Experts of a small language model.
Size: 9 layers, vocabulary 27312, 40.8M parameters.
Experts: 64 experts in each of 9 layers, 64 SwiGLU neurons an expert, a sigmoid router.
Below are experts of layer 6 (counted from 0) of a mixture-of-experts language model. Rows are named router (the router's row for the expert), gate (a neuron's input weights, with its number), up (a neuron's input weights, with its number) and show model dimensions 0-223. Each number is 128 + 32 x the weight over its row's rms, rounded and kept within 0 to 255.
Before each expert's rows: "comes after" lists some tokens at least twice as common just before its tokens as in all text. This comes from a sample of Wikipedia text that the model never trained on. Tokens count by the router's weight.

# expert 12
comes after: " |", "|", " /", ":", " 1,", " $"
router [148 143  77 143 141 121 152 137 123 159 140  83 127 156 118  58 118 148 146 156 127 115 150 128 106  77 121 132 102 149 209  48 131 112 112 120 116  47 204 140 130 129 175  84 109 102 132 110  94 133 175  71 143 155 127 141 106 118  95 132 121 149 113 103 214  79 115 138  84  93 138  96 179  94 104 108 174  97 100 153 116 140 133  83 119 142 141  79 154  86 126  99  98 141 197 175 127 183 175 159 124  86 140 119 173 148 145 125 134  85 131 140 157 143 144 118  27  82 176 143 101 115 134  86 109 105  79 122 168 128 118 140 102 157 101 196 136  95 139 101 155 188  92 106 100 158 132 116  82 113 106 168 118 114  81 114  97 130 194 145 111 160  98 119 133  59 128 100 160 164 134 159 129 120 155 120 124 146 128 112 113 125 114 108  76 171 101 172  89 140 137 187 116 174 111  84 165 110 144  97  67 168 124 139 129 150 184 196 101 132 136 109 115 162 119  56 123 139 142 126 184 129 171 144]
gate1 [210 146 118 103 119 153 140 153 128 136 117 136 185 236 118 162 168 114 144 122  92 171 120  67 119  38 149  79 140 139 137 127 179 134 171 101 106  60 177 116 200 171  97 119 141 124 104 176 108 115 180 136 159  76 102 106 103 105 112  56 113 172 115 114  82 138 112 168 163 130  98 156 117 131 159 133 122 130 109  88 111 134 154 142 100 153 102 151 112 114 151  80 110 125 136 152 137 129  88 148 137 107 114 158  86 128 121  92 120 141 187 137  81 112 136  88 101  77 147 172  91 137  45  91 137  92 122  71  96 103 117 186 138 175 182 127 125 118 122 151 106 164  58  98 134 119 117  94 135 100 116 149 128 106 112 147 159 131 127 109 156 124 117 109 123 127  50 161 162 128  96 113  96 150 122 119 117 105 120 111 130 143 109 176 180 163 121  92 109 179 105 144  93  60 136 157 104 155 128  94 100 146 169 148 185 189 152 115 159 116 166  82  85 152 131 122 158 176 135 155 208 110  91 112]
up1 [177 176 126  74 139  88  93  99 137 146  73 123 111 131 155 140 195  98 160  99 121 151 144 131 152  86 124  89 144 194 103 100 184  74 126 152 102  86 179  93 121 134 129  82 103 120 104 126 136 165  92 102 143 147 146 128  76 143 128 134  97 147 151  88 161 113 126 151  86 125  83 144 193 137  99 107 184  93 118 195 122 164 151  62 102 188 132  97 128 126 131 130 101 107 126 174 115 142 189 134 116 114 145 149 183 128 117 116 106 113 110  99 140 126 188 118  80  90 134 216 103 123 114 132 123  83 106  64 192 129 121 188 149 160 180 123 103  89 166 112 144 147  80  35  85 110 146 132 104 120 162 153 139 112 100 169 135 176 144 159  77 111 134 119 111  49 143 110 138 171 153 126 133 114  84 134  99 117 174  75 136 167 110 164 148 149 122 143  53 131 124 154 120 135 149 104 140 158 172 135 104 184 147 143  59 123 130 130 111 117 111  61  62  91 147  96 133  91 157 113 160 124 138 149]

# expert 6
comes after: " of", " the", " and", " to", " for", " with"
router [133 150  81 149  53 159 136 129 158 158 106 160  59 159 136  93  95 153 143 146 135 138 176 163  97 105 160 106 124 163 160  83  55 147 141 174 160  87 152 138 118  96 136 130 148  87 102 114  86 153 123 112 136 101  90 149 127 119 138 138 123  76  98  79 178 127 110 108 106 108 142 113 186  85 104 159 154 127  63 172  97  99  94 135 187  93 137  86 146  87 139 122 135 157 184 197 167 159 121 156 161 115 150 100 149 156 158 192  94 123 141 127 169 172 162 130  60  88 156 120 145 110 148  78 105  91  96 148 153 133 101 130 111 140  96 199  83 113 126 119 106 144 119  99  46 158 111 112 123 129 132 187 123 123  82 131 111 135 114 114 136 123 116 148 122 110 135  99 190 179 158 140  99  72 135 145 132  97 130  73  52 145  85 104  87 162  71 151  74  87 157 163 113 176  89 140  73 180 143  93 112 158 146 135  97 106 106 184  83 130 133  94 122 140 155  49 148 138 117  79 130 117 121 106]
gate0 [ 73 104 181 231 119 140 136  95 110 127 142 100  94 118 172 163 107  42  98 119 117 134  97 167 133 136 109 137 179 102 133 181 117 146 111 103  86  72 175 132 149  43 125 139 130 122  66 159 108  94 112 102 149 114 178  87 141 172 147 132 154 108  93 148  78 128  77 151 117  98 142 107 129  79 121 126 150 150 137 115 114 135 155 144 135 154  89 118 138 146 148 113 122 105 134  92 196  86 173 123 123 135 114 157 183  92 161 159 135 152  96 126 143 123 131  79 128 130  98 163 131 157 174  89 210 170 191 120 133 186  93 166 142 187 102  98 137 142 183 184 139 115 138 135 166  83 129  87 152 139 116 125 115 127 125 120 142 141 141 218 110 160 146 159  82  99 130 147 150 138 136 136 112 149 128 104 155  46  75  87 133 191  42 139 129  98 104 133 113 106 150 130 153  87 128 149 138 216 169 134 183 135 133 149 113 105 109 140 133 110 121 118  71  99 157 114 119 135 135 122 125  63 143  88]
up0 [175 140 137 169 110 132  73 119 181 133 191 150 129 131 127 144 112  82 108 116  88 161 128 160  98 137  99 131 113 161 108  89 135 114  94 177 169 123 209 119 167 149 107 133  73  78  87 148 136 139 147 103 177 114 203 106  64 105 131 180 114 122 108 132 128 114 114 123 123  96  81  88 138 111 163 187 158  65 105 127  49 164 104  70 125 110 126  77  89  88 113 150 144 188 171 121 113 119 109 151  99 129 118 113 178  62 116  72 167  82 161 101 116 110 152 126 113 110 119 130 117  84 172 134  94 166 123 113 103 161  87 165 103 145 119 155  70 133 132 114 180  97  90 103 139  85 133 112 141 114 118 128 168 114 125 163 177 117 174 181 141 141  68 147  87  57 210 187 159  68 112 122 105 142 164 139  99  94 170 120  76 166 108 120  93 120 162 172 129 118  85 117 172 125 143 143 133 122  87 113 167 138 121 162 116 166 124 189 101 103 160 157 122 139 188 131 100 149 111 108 105 105 105 104]

# expert 17
comes after: " of", " to", " for", " and", " with", " on"
router [118 136 133 172  94 188 122 142 152 106 173 128  92 132 110 118 129 151 125 145 191 102 121 126  80 116 196 122 104 174 170  70 142 174 122 183 130  83 165 127 108 124 170 127 107 115 107 114  80 167 150 130 158  95 167 161 154 177 120 140 145 116 116  92 148 138 103 150  70  79 146  79 175  96 109 146 177  83  90 153  44  90 106 109 135  81 105  86  81  88 158 121 144 155 184 157  92 173 155 144 163 104 143  86 141 158 166 170  97 123 109 120 130 160  86 136  42  98 140 143 135 157 159 100  82  49  93  92 178 132 105 120 163 138  92 172  84 104 154 112 143 137 125 146  94 136 124  91 124 152 111 153 140 157 101 119  83 108 175 168 119 174  86 184 126 144  76 145 133 143 164 134 143  82 139 134 133 150 137 112  67 157  84 127 107 163  92 129 104 123 135 142 141 191  73 143  97 135 164  96 114 159 132 106 109 127 123 150  96  91 175  97 103 173 185  62 159 166 118 105 139 105 178  79]
gate0 [192 107 121  73 108 134 117 113 126 124 136  88 107  74 105 112 132 139 117  60 142 143  83  68  71 126 144 173 193 156 100 162 189 143 154  94  93 170 128 136 115 129 121 104  88 121 105 115 167 185 106 141 156  90 160 166 154 140 124 153 151 138 160 105 141 153 117 159  69 184 125 126 108 153 165 136 121  73 153  77 116 122 162 129  71 142  88 124 132 130 155 137 155 114 120 119  68 133  82 113 117  91  89 160  99  94 107 151 136  93 133 154  69 187 102 204 127 105 104  98 164 190 132  87  66 114 108 104 203 129 153 173  98 148 127 102 148 147 118 129 146 136 129 156 138 117 159 120 128 130 132 107 129 129 151 127 124 114 154 143 130 177 189 174 163 155 150 126 135  99 108 166 169 154 118 157 185 160  97 211 140 121 154 123 105  99 152 122 176 184  55  81 151 148 154  96 115 138  71 124 163 183  99 131  71 119 206 110 162 127  66 124 112  94 144  87 157 134 133  76 177 150 171 114]
up0 [ 87 141 142 162 169 161 113 154 106 176 165 154 158  93 147 136 123  93 158 159  95 114 148 103 142 153  74  98 130 111 155 142 120 159 143 152  92 123 125  97 179 186  98 128  85 151 147 157 146 166 126 139 151 109 123 132 173  78 112  70 127 146 154  72 122 129 142 155 125 148 173 157 135 121 132 116 152  53 147 137 146  90 102 136 118 110  47 185 163 140 115  94 140  93 128 145 127  79 170  91  96  95  94 105 164  50 116 131 109 154 129 103 147 124 133 122  85 142 142 132 137  93  42 109 156  81  84 121 153 153 161 172  57  86 107  79 139 159 120 110 160 132 120 170 128  47 127 107 170  93 155 155 106 125  92 164 140  75 128  83 131  75 136 128 100 119 112 135 199 116 112 164 125 146 198 106 155 108 145 125 113 164 146 175 136 169 163 126 157  98 122 168 104 128 113 129 139 152  87 138 123 113 109 144  65 151 149 105 204 145  18 149 142 135 112 179 180 102 131  80 123  65 103  76]

# expert 33
comes after: " of", " in", " to", " at", " for", " on"
router [116 106  86 183  91 123 111 109 141 187 125 137 113 174 138  76  98 158 138  98 143 116 148 121 113  99 167 123 113 137 156 107  90 166 144 161 134  95 132 116 111 134 165  72 138 120 127 122 104 176 125 124 101  84 141 170  84 168  86 176  89 129 121  80 169 150  97 102  74  93 138  68 165 141  73 170 120 114  91 137  79  87  85 120 150 145 147  82 116 109 125 137  96 147 152 197 167 131 153 131 169  84 157 114 116 182 167 215 138  88 138 106 103 173 130 115  82 107 169 199 166 117 135  99  90 139  73 114 179 184 151 107  87 162  76 177  84 150 154  88  85 175 136  96 106 125 120 122 137 132 154 158 127 123  58  84 100  84 173 182 113 128 104 146  96 140  98 137 158 167 187 140 149 126 134  91 107 134 126  92 105 192  81 123 113 152  64 149 108  89 139 123 153 172 120 103 116 156 135  82  84 160 117 142  88 130 146 130 149 116 164  73 102 133 161  56 153 150 105  88 158 113 142  74]
gate0 [113 158 137 136 188  88 133 115 158 156  64 133 150 181  98  84 178 169 147 161 108  89 104 119 132 178  82 109 144 185 154  88  96 174 131 147 157 160 166  77  91  98 102  88 141 138 109 110 155 159 100 162 138  97 136 134 112 109 130 167 136 152 166 135 148 150 129 113 146 146 178 158 172 121  96 153 159 151 123 146 128  60 164 181 122 113 117 122 132 163 119 188 114 105 157 125 147 115 127 120  98 144 150  62 130 192  87 101 138  99 132 124  94  82 116 106 100 163 145  89 167 136 176  72  97 128 105  76 119 126 119 135 126 120  81 101 215 116  91  71 142 200 144 116 102 133 118  84 149 166 150 156 145 149 171 132 119 121 187 191 178  91 159 102 163 120 140  52 153 137 109 192 160 134  70 155  64 159 143 131 165 108 116  78 105 181 134 104 121 112 107 157 170 195 138 111 157 146 158 116 166 175 100 167 208  96 112 115 108 104 114 123  95 135 119 104 162 137 112 111  68  85 126 116]
up0 [174 102 170 174 117 164 200 178  78 108 147  64  99 113 145 141 123 101 124 146 144 140 151 100 112  68 174 199  94  85 192 165 176 109 136 108 140  88  43 174 145 126 117 217  91 115 137 155 101  88 120 135 157 124 124 103 170 160 123 126 153 133  96 158 130  89 129 141 112  96  93 128 122 140 139  79 140 104 132 114  68 151  66 102 116 177 109 146 169  86 167 114 140 203 153 107 137 142 141 147 167  92 200 190 111 111 122 126 128  98 133 174 141 160 112 127 133  80 106 172 102 171  97 148 172  90 181 183 138 134 110 110 135 118 118 172  25 126 144 174 114  91 106 164 128 138 116 146  80 105  97 128 127 170  92 120 170 124 133 105 105 152  91 168 128 126 120 134 139 146 175 120  99 133 116 131 154 126 123 138 109 141 126 193 122  73 106 145 139 122  88  97 101  87  72 133 103 162 137  76  57  83 139 102  83 125 117 152 106 146 162 124 134 122 137  91 138 109 182 131 181 157 148 136]

# expert 60
comes after: " |", " of", "=", ":", " by", " de"
router [138 145  81 145 118 167 106 106 121 130 121 173 135 149 115 108 120 145 146 157 153 128 140 134  85  87 112 101  69 168 138 130 135 138 175 131 122 114 143 142 132 181 190 106 104 119 133 118  97 152 203 172 179 149 121 135 121 149 126 178  62 113 131 103 154 133 136  94 128 100 153 115 186 137 116  90 158 153 110 120 132  93 109 121 167 108 140 129 103  62  83 107 112 164 187 219 137 206 124 143 143 122 154 108 139  95 121 174 110 134 162 107 131 169 150 149  92 123 145 164 138 148 170 108  94  95  80 133 132 161 158  85  96 161  65 190  78 132 153 155 101 148  99 118  38 167 124 123 111 128 124 149  92 106 120 128 153 112 147 112 152 127  87 156 134  34 110 115 179 144 175 162 163  72 132 110 123 116 141 174 126 167 106 106  86 150  36 116  76 143 165 199  97 171 141  84 146 152  88 115  98 107 183 122 138 120 126 236 115 130  97 132 134 191 127  84 170 134 145 110 135 100 143 117]
gate0 [117 120  92 159 196 165 118  90 157 132 164 161 144 156  91 104 185  99 128  95 142 102 177 117 178  92  92 103 118 109 109 147 113 123 122 158 155 176 131 115  85 184 145  84  96 135  59 195 178  42 199  89 182 178 144 126 148 126 136 119 194 171 113 132 111 142 192 174  79 124 135 170 110 162 148 127 135 159 126 124 131 130 115 116 141 138 104 139 160 140 139 133 148 145 151 155 110  82 153 162  79 167 114 185 135 128 123 136 147 185 171 106  90  86 103  77 135 169 119 150 122 121 164  81 132 168 170 141 100 142 120 138 115 129 112  46 150 142 154 168 114 104 126 126 109 175 156 158 154  84 171 138 141 122  99 117 141  58 171 139 222 162 110 140 114  67 114 130 166 172 144 142 122  98 117  98  82 106 117 122 101 107  62 149  75 130 154  57 132 148 115 148  73 106 129 104 153  97 145 112 121 126 105 117 139 132 125 198  83 116 113 146 147 158 162  80 126 171  90 163 108 117  81 141]
up0 [109 125 114 111 122 127 159 152 143  84  86 150 140  81 201 156 114 112 157 143  87 104 134 169 169 105  96 160  99  63 128 165 114 111 100 129  97 157  93 121 154 132 149 153 148 136 133 161  55 126  31 126 158 111 122 130  81 145 130  19 116 137  69  72  95 171  74 133 119 138 110  90  95  87 151 169 117 111 163 121  95 137 155  60 117  96 115 134 108 124 162 106 147 142 141 176 123 169 112 135 136 148 129 165  96 130 127 116  85 120 106 103 185 156 125 127 148  71 145 186 109 155 156 116 142 138 235 174 170 133  79 178 139 144 153 141 145 137 133  96 137 102 150  67 146  90 172 123 121 120 110  91  99 146 135 126 174 180 137  95  83 120  98 116  98 138 122 132 108 111 154 105  64 113 140 178 118 107  81  96 108  95 102 127 164 137  80 176 101  70 171 149 137 102 135 146 106 182 198 140 128 104 149 106 164  66 114 110 109 132 133 135 114 159 124 124 181 167 158 145  66 123  71 106]

# expert 42
comes after: " in", " In", "In", " from", " University", " Country:"
router [166 103 108 156 121 178 119  69 193 135 159 116 153 167 156  86 132 173 154 117 154  68 134 150  55 116 169 111 124 113 126  94 101 135 130 132 121 110 155 135 111 121 178  94 121 113 135 113  75 149 161  76 137 128 140 104 104 155 123 124 113 111 111  88 161 111 107 130 117  81 166  83 149 114  92 157 171  92  88 162  92 115 116  96 136 116 157  60  93  81 115 117 133 182 202 184 159 205 154 139 171  85 138 154 126 150 138 141 116  85 107 110 179 157 183 162  54  84 147 141 146 154 141 136 122 108 100 143 158 127 125 186 162 142 117 187 112 151 135 136 157 184 131 100 117 104 132  93 116 201 148 205 177  88  80 121 104 102 172 127 150 135  83 216 134  72 160 150 138 130 182  90 169  93 168 104 106  79 151 122 110 166  87 106 121 158  87 111 138 143 127 152 162 188 101 102 112 131 141  97 147 126 140  65 104  88 104 169  96 120 148 128  77  92 143 110 119 125 111 104 165 150 176 123]
gate0 [135 101 130 147 134 139 135 146 126 140 142 127 176 124 160 156  84 146  88 117 124 122 144 174  92 183 173 140 199 148 131 133 185 117 108 110 119  52 128  93 101 107 109 193 101 101 160 179  95 143 189 179 119 116 113 111 164  88  89 156 153 122  77  96 133 112 119  79 130 160 154 102 119  89 183 146 153 111 144 138 176 116 159 120 104 118 171 141 159  84 102  93 108 147 188 121 140 106 140  72 130 185 155 119 177 126 121 160 155 106  67 141 163 161 174 172 102 155 146 128 150 101 127 125  86 140 141 145 160 111  53 143 123 138 148 114 133 150 123 130 196  86 122  98 141  85 111 102 173 162 112 199 163  91  71 158 156 174  96 124  71 134 128  95 129  82 146 166 168  61 136 112  88 108 166 160 159  98 155 170 168 167  54 100 153 167 103 129 175 106 184 151 124 126 127  58 124  88  82  90 135 124 150 132  73  92 152 173 121  97 131 130 105  82 107 159  85 144  98 137 105 104  72 148]
up0 [ 72 166 135  37 142 138 113 156 151 157 165  86 133 125  61 116 170 137 151  63 150  80 148 114  99 107  76 116 117  76 139 138 122 126 133 114 161 205  92 111 114 160  65  89 108 104 115 132 131 101 130 116  89 138 161 144 145 100 132 121 143 141 153 134 153 127  99 129 113 103  76 170 135 100 121 121 155 181 111 176 137 154 134  76 113  70  62 173 106 134 156 156 108  92 122  71  72 132 130  63  58  92 112 113 101 154 145 106 106  94  80 115 105  87 100  88 127 173  96 127 163 134 146 123 127 156 173 173 107  76 119 136 154 107 180  94 118  92 184 114  75 135 171 175 145 144 180 167  75 122 131  92 105 114 116 115  87 126 177  95 203 166 168 117 189 156 135 133  97 186 145 122 150 167 165 170 122  98  98 109 109 161 136 155 161 131 105 106 101 172  78 118 106 107 182 112 165 113  72 146 125 156 126  93 127 124  81 104  80 173  88  91 164 119 137  97 128 137  97 111 122 128 153 166]

# expert 45
comes after: " |", "|", "/", " $", " No.", ":"
router [118 111 117 178 124 151 102 166 135 161 155  87 116 191 110  73 112 131 131 139 108 112 156 110  83 113 121 150 109 156 211  70 135 109 139 124 131 121 188  98 135  71 151 103 129 121 162 120  77 116 162 118 141 119 137 162 136 157  69 121  93 177  99  72 201  97 153 169 120 105 114  68 144 114 126 116 120  86 105 173 128  86 120 125  94 162 110 101 121  59 140 144 135 124 174 197 113 202 166 137 179  90 135 122 191 147 163 137 116 101 172  85  84 159 107 116  49 102 137 150 161 172 153 105 125 116 114 125 149 101 148  93 100 199  94 191 131 155 128 114 137 168 154 147  96 119 129 127 118 119 102 185 107 106  92 122  82 125 188 181 111 105  78 107 118  90  96  99 149 173 173 174 121 115 155 111 128 146  95 130 108 134 102 110  61 170 127 173  99 136 136 160 106 175 129 124 144 171 166  80 138 145 142 153 146 149 149 184 101 179 118 102 114 158 145  45 158 143 123 105 134 137 204 139]
gate1 [163 189 122 153 140 116  85  88 161 168 185 137 157 189 130  95 131  92 158  39  93  63 172 155 142 148 126 111 128 190 141  84  98  94 135 160 146 151 162 109 161 171 213 102 103 102 166 128 122  80 149 118 164  88 143 152 135 127 106 122 107 155  98  68 145 150 184 172  80  89  93 104 118 164 122 162 106 124 129  98 131 144 130 149 128 142 107 128 111 170 181 138  93 106 130 132 149 133 149 133 154 106  88 179 181  91 151 109  98  68 149 123 119  36  96  89  87  83 124 134  60  91 155 105 155 163 153 123 114 104 106 139 130 113 124 143 156 102 128  80 155 126 155 145 178 153 128 124  85 154 164 122  79 137 117 171 148  99 169 194 111 166 118 197 136 109  89  88 122 119 119 125  70 134 178 115  89 144 118 112 143 161 145 175  67 181 124 133 132 161 109 171 142 101  86 107 138 198 148 142  98 166 127  96 117 134 118 137 141 166 125 101  76 101  94 164 151 147 118 182 158 139 182 129]
up1 [137 100 119 133 141 109 105 129 129 121 100 101  85 166 111  72 109 115 124 137 110 146 163  96 101 153 136 113 218 116 150  80  95 101 125 118 170 166 115 185 101  97 145 150 162 116  95 126 138 110 166 136 107 129 114 162 129 141 114 162 131 149 165 101 137  92 138 173 147 129 143  66 126  81 189 167 124  39  55 136 231 122 152 103  73 146 148 122 185 128  82 158 149  76 150 123 120 126 126 133 124 110 128 137 122 133 160  90 146 105 140 115 101 144 187 135  98 115 166 128 127 148 115 130  80 163  80 197 123 110 171  38 194 104 157 193 123 156  95  83 130 159 137 145 116  90 122 118  80 128  88 137 120 119 114  89  72 111 141 129 149 123 169  87 117 123 162 119  94 118 147 128 115 140 120 144 141 214 134  68 123 112 134 124 111 158 161 134 137  65 138 124 174 165 172 128 167  72 153  99 135 143 111 133  97 117 103 176 183 171 130  90 191  78  60 174 157 114 130 110 172 116 158 182]

# expert 30
comes after: " |", "|", ":", " at", " T", " de"
router [114  97  82 143  89 165 105 129 155 150 112 136  79 122  95 120 176 126 158 144 153 127 163 154  78  95 111  93 100 137 107 132 137 145 115 131 150  94 170 120  95 156 184  89 144  80  96  72 106 157 204 142 180 105 120 188 111 129 116 157  84 139 121  65 196  94 122 112 101  82 134 143 182 140  71  88 151 117 119 159 120  64  64  76 131 107 160 149 100  79  86 107 125 161 159 192 107 176 158 144 109  95 141 115 151 162 138 176 128 120 150  78 147 140 132 141 113 135 141 151 140 169 154 127 131  79 111 152 148 168 140 111  85 112 140 165 106  98 161 122  85 163  95 118  93 135 169 140  83 103 143 181 128  83 142 104  88  82 121 171 189 150 106 142 131  70 119 142 197 173 132 198 156 112 140 110 127  99 126 118 111 152  87 114  99 142  35 106  85 166 142 147 137 166 144  92 138 114 113  88  81  83 116 149 138 111 114 207  79 142  90  88 117 173 122 101 155  96  84  93 151 102 154 165]
gate0 [142 177  70 141 176 105 137 112  94 130 182 131 137 114 127  77 125 112 106  95 166 136 112 123 135 179 115 138 138 169 168  81 129 110  61 133 141 132 143  94  30  77 117 102 154 110  99 117 162 138  96 154 110 126 118 168  78 170  92 114 136 136 122 144 158 137  98  83 114 136 163 159 132  66 187  64 150 118 130  51 138 115 149 119 132 208 133 155  70 131 106 119 137 143 130  67 122  98 113 128  74 171 139 142 121 113  99  93  92  44  91 119 185 143 171  74 139 106 100  98 112  99 121 155 140 132 143 142 132 141 139  79 148  44 150  58 139  84 112 163 112 136 123 111 176 170 126 145 143 105 103 149 157 119 147  93 120 117 138 172 100  54 122 156 148 123  96 112 120 142 134 132 148 164 147 173 114 144  81 136 144  71 177  85  92 151  91 167 119 118 128 182 127 200  92 145  86 133 139  86 107 185 132 165 109 114 116 142 154 163 109 143 174 179 135 178 104 108 155 135 204 102 150 138]
up0 [166 137 126 145  83 129 142 132 184 165  97 136 106 171 162 112 139 174  94 135 103 129  75 136  70 105 108 140 132 142 140  98 156  61 135 174 156 134 100 111  93 143 178  97 136 143 149 178 120  85 138 136 107 113  76 147 152  85 158 127 128 135 114 126  58 123  97 129 188 116  83  97 120 121 181 118 127 114 124  83 183 130 153 111  96 153  75 174 133 119 138 164  93 197 128 127 131  94 112 141 126 164 128 148 150 125 146 152 115 146  97 141 119  92  72 168 118 111 131 140 183 173   0 176 174 118 203  90 136 171  84 135 153 112 107 121 132 123  86 135  66 137  89 178 120 124 120 126 166 126  83 129 121  97  96 139 178  97 151 107  82  67 167  86  96 164 184  82 114  88 134 129  73  70 110 156 103 152 119  65 187 166 110 140 133 120 137 158 104 210 118 147 144  87  79 147 126 151 154  83 127 101 114 127 135 189 117 124 125 154 127 118 133 120 144 161 129 131 184 141 134 121 144 172]

# expert 40
comes after: " the", " his", " in", " of", "'s", " for"
router [125 115  81 132  98 159  87 107 156 180 204 151  92 128 157  90 172 139 135 134 119  79 141 125 102  90 147  94 157 129 164  75 105 173 128 144 116 131 171  92 106 123 152  50 146 123 104  87 122 169 159 110 118 139 124 143  89 172 151 105 125 155 101  99 170 130  97 164 111 129 161  65 150 115  98 152 162 129  87 155 115  42 100 104 138 102 122  72  91 117 100 114 117 105 161 153 124 159 113 170 158 119 135 107 178 151 158 218 120 116 125 102 140 136 117  91  58  92 166 148 171 105 168 132  96  91  75 113 166 190 159 117 143  99 126 165 132 138 155 103  93 163 154 126  96 117 118 124 164 140 139 187 141  82 110  62  87 114 164 155 155 141 102 131 113 116  65 105 206 143 197 118 149 101 146 129  92  99 117 105 124 132 104 118  95 148  71 224 110 119 112 132  95 194 130 144 116 139 163 100 145 138  94 159 102 117 135 168  90 138 149  84 100 176 147  75 104 175 117  74 132 124 178  92]
gate0 [147 168  85  90 136  73  91  85 172 127 157 116 142 131 107  87 107 122 110 108 105 119 156 123 148 111 104 113 119 125  86 194 202 136 110  75  96 182 143 109 138  98 142 155 104 164 113 110 150 141 180 145  97 145 143 126  96 136 126  66 172 142 113  90  89 106  99 135 103 152 145 135 106 104  67 154  71 145 124  91 176  73 113 112 134 117 189 102 117 111 191 143  57  75 124  61 106 112 114  95 134 116 137 160  89 139 145 136  63 118 100 178 113 100 154 129 118 170  94 108 108 116 146 118 111 168 138 142 146 124  80 169  76 160 134 119 163 148 161 131 189 105 215 108 151 143 154  92  97 118 193  75 116  89 122 178 198 122 137 128  85 159 190 157 143 160 153  88 116 128 165 122 199  88 154 122 116 150 106 164  98 127 106 122 108 167 104 177 165 145 119 143 139 150 175  66 130 166 142 110 109  64 106 157  67 133 179  98 174 164 145 136 136 132 135 140  85  65 158 126 115  94 107 126]
up0 [175 146 127 217  73 127 126 107 174 181 158 145  93 123 128  88 134 177  94  78 126 100 115 119 168  99 111 138 164  78 110 112 110 119 124  97 126 111  88 139  53 135 172 101  88 122 100 171 151 114 129  89 134  82 148 119  79 141 155 126 154 125 111 134 128  96 101 135  97 105 126  59 113  62  95 165 137 110 115 115 144 139  82 117 112 156 177 124 133  98 121 224 117  85 135 128 132 127  63 182 136 129 168 130 135 156 115 109 153  90 123 159 100 184 160 103  78 154 144 154 111 120 156 156  87  93 135 128 142 156  85 178  68 116 122 142 126 104 147  98  63 171 164  97 140 152 105  64 196  86 124 138 116 111 112  65  98 113 170 101 113 132 166 192  95 114 173 113 178 114 168 122 175 135 143  67 128 124 106  99  64 133 102 109 157 118 151 157 133 142 109 138 167 152  44 170  81 142 142 131 138 108  44 141  75 133 127 102  87 100 144 171 152 126 105 126 136 182  99 104 116  97 129 137]

# expert 48
comes after: " |", ";", " /", ":", " –", " 1:"
router [142 128  95 147 115 155 148 142  95 172 122 112 109 124 146 106  76 151 154 163 139 133 183 140  90  90 113 105 104 169 159  77 112 124 150 127 151 129 196 120 116 102 173 107 141 122 120 106  95 151 175 136 171 130 110 161 145 118  85 157  93 104 150  88 191 112 161  80  86  82 159 118 151 118  80 160 155 143 105 159 132  99 113 134 205 137 118 116 119  59 123 115 128 132 150 240  84 191 117 145 175 119 120 126 161 134 108 112 126  86 143 124 186 165  81 112  61 121 151 134 113 119 159 117  86  70  76 132 173 162 136 128 113 150  96 164 151 108 164  94 143 197 142 140  88 197  94 113 111 137 131 159 138 118  66 109  62 113 105 143 154 124 116 140 190 102  69 149 159 173 134 188 118 101 164 131 115 104 113 124 125  81  83  57  60 139  74 146  85 132 145 123 101 130 116 120 124 109 134 124 117 105 160 150 113 122 174 235 108 116 151 106  59 126  92  84 131 132 135 155 115 146 146 116]
gate0 [128 153 118  99  94 124 120  79 159 149 146 113  40 146 137 151 108 124  88 151 175 139  85 114 142 106  97 159 159  80 164 124 147 141 167 153 150  87 113 109 111 134  91 137 132 138 120 176 110 149 103 104 107  90 164 142 122 146 133 105 113 123 155 134 131 145 148 153 141 110 140 174 123  92 100 132 119 158 121 149 173 151 109 135 173  80 100  86 155 211 171 137 109 174 104  92 181  88 151  49  98 104 112 144 149 127  95 128  55 138 129  86 170 105 167 200 184 121 136  76 185  76  73 129 119 110 167  96  97 157 121 178 189 123 110 153 115  91 205 116 162  74 148 151 101  29 112 158 131 166 135 162 182 109 173  95 123  84  98 162  81 167 155 123  56 124 203 141  97 128 145 153 122 113  78 108 103 154 126 102 114 198  93 153 128 141 150 154 173 137  95 133 141 149 125 153 115 155 155 146 145 147 141  89 100 121  62 153  89 117 113 118 146 162 177 150 109 158 108 129 164 125 155 114]
up0 [116  91 147 162  91 114  78 123 167  84 139 160 164 152  78  92 145 125 143  75 141 122 102  41  65 148 130 152  94 116 101 121 142 150 178 124  95 159 158 152 163 127 159 101 109 160 178  78 159  88  87 172 145 165 132 127 142 136 118  84 125 194 140 167 120 115 141 116 130 131 103 110 152  87 187 114 125 116 139 139  90  47 110 179 140 147 143 140 104 123  84 112 197 153 170 143 123 143 152 132 131 127 196  54  96 139 116 184 154 103 155 103 102 160 141 105  89 126 160 169 104  73  79 135 137 185 103 120 114  95 172  98 113 128 105 159  96 185  59 142 130 186 122 127 147 146 132 158 115 144  86 146 124 134 133 200 144 116 174 125 131 117 155 135 158 103 143 126 131 108 151 123 143 108 131 114  65 167 179 122  56 168 136  87 121 147 137 152 112 127 168 202 158 196 102 114 113 125  58  80 128 164  95 143 124 156  78 116 137 167 147 146 163  64 111 105 151 122  84 143 116 185 100 160]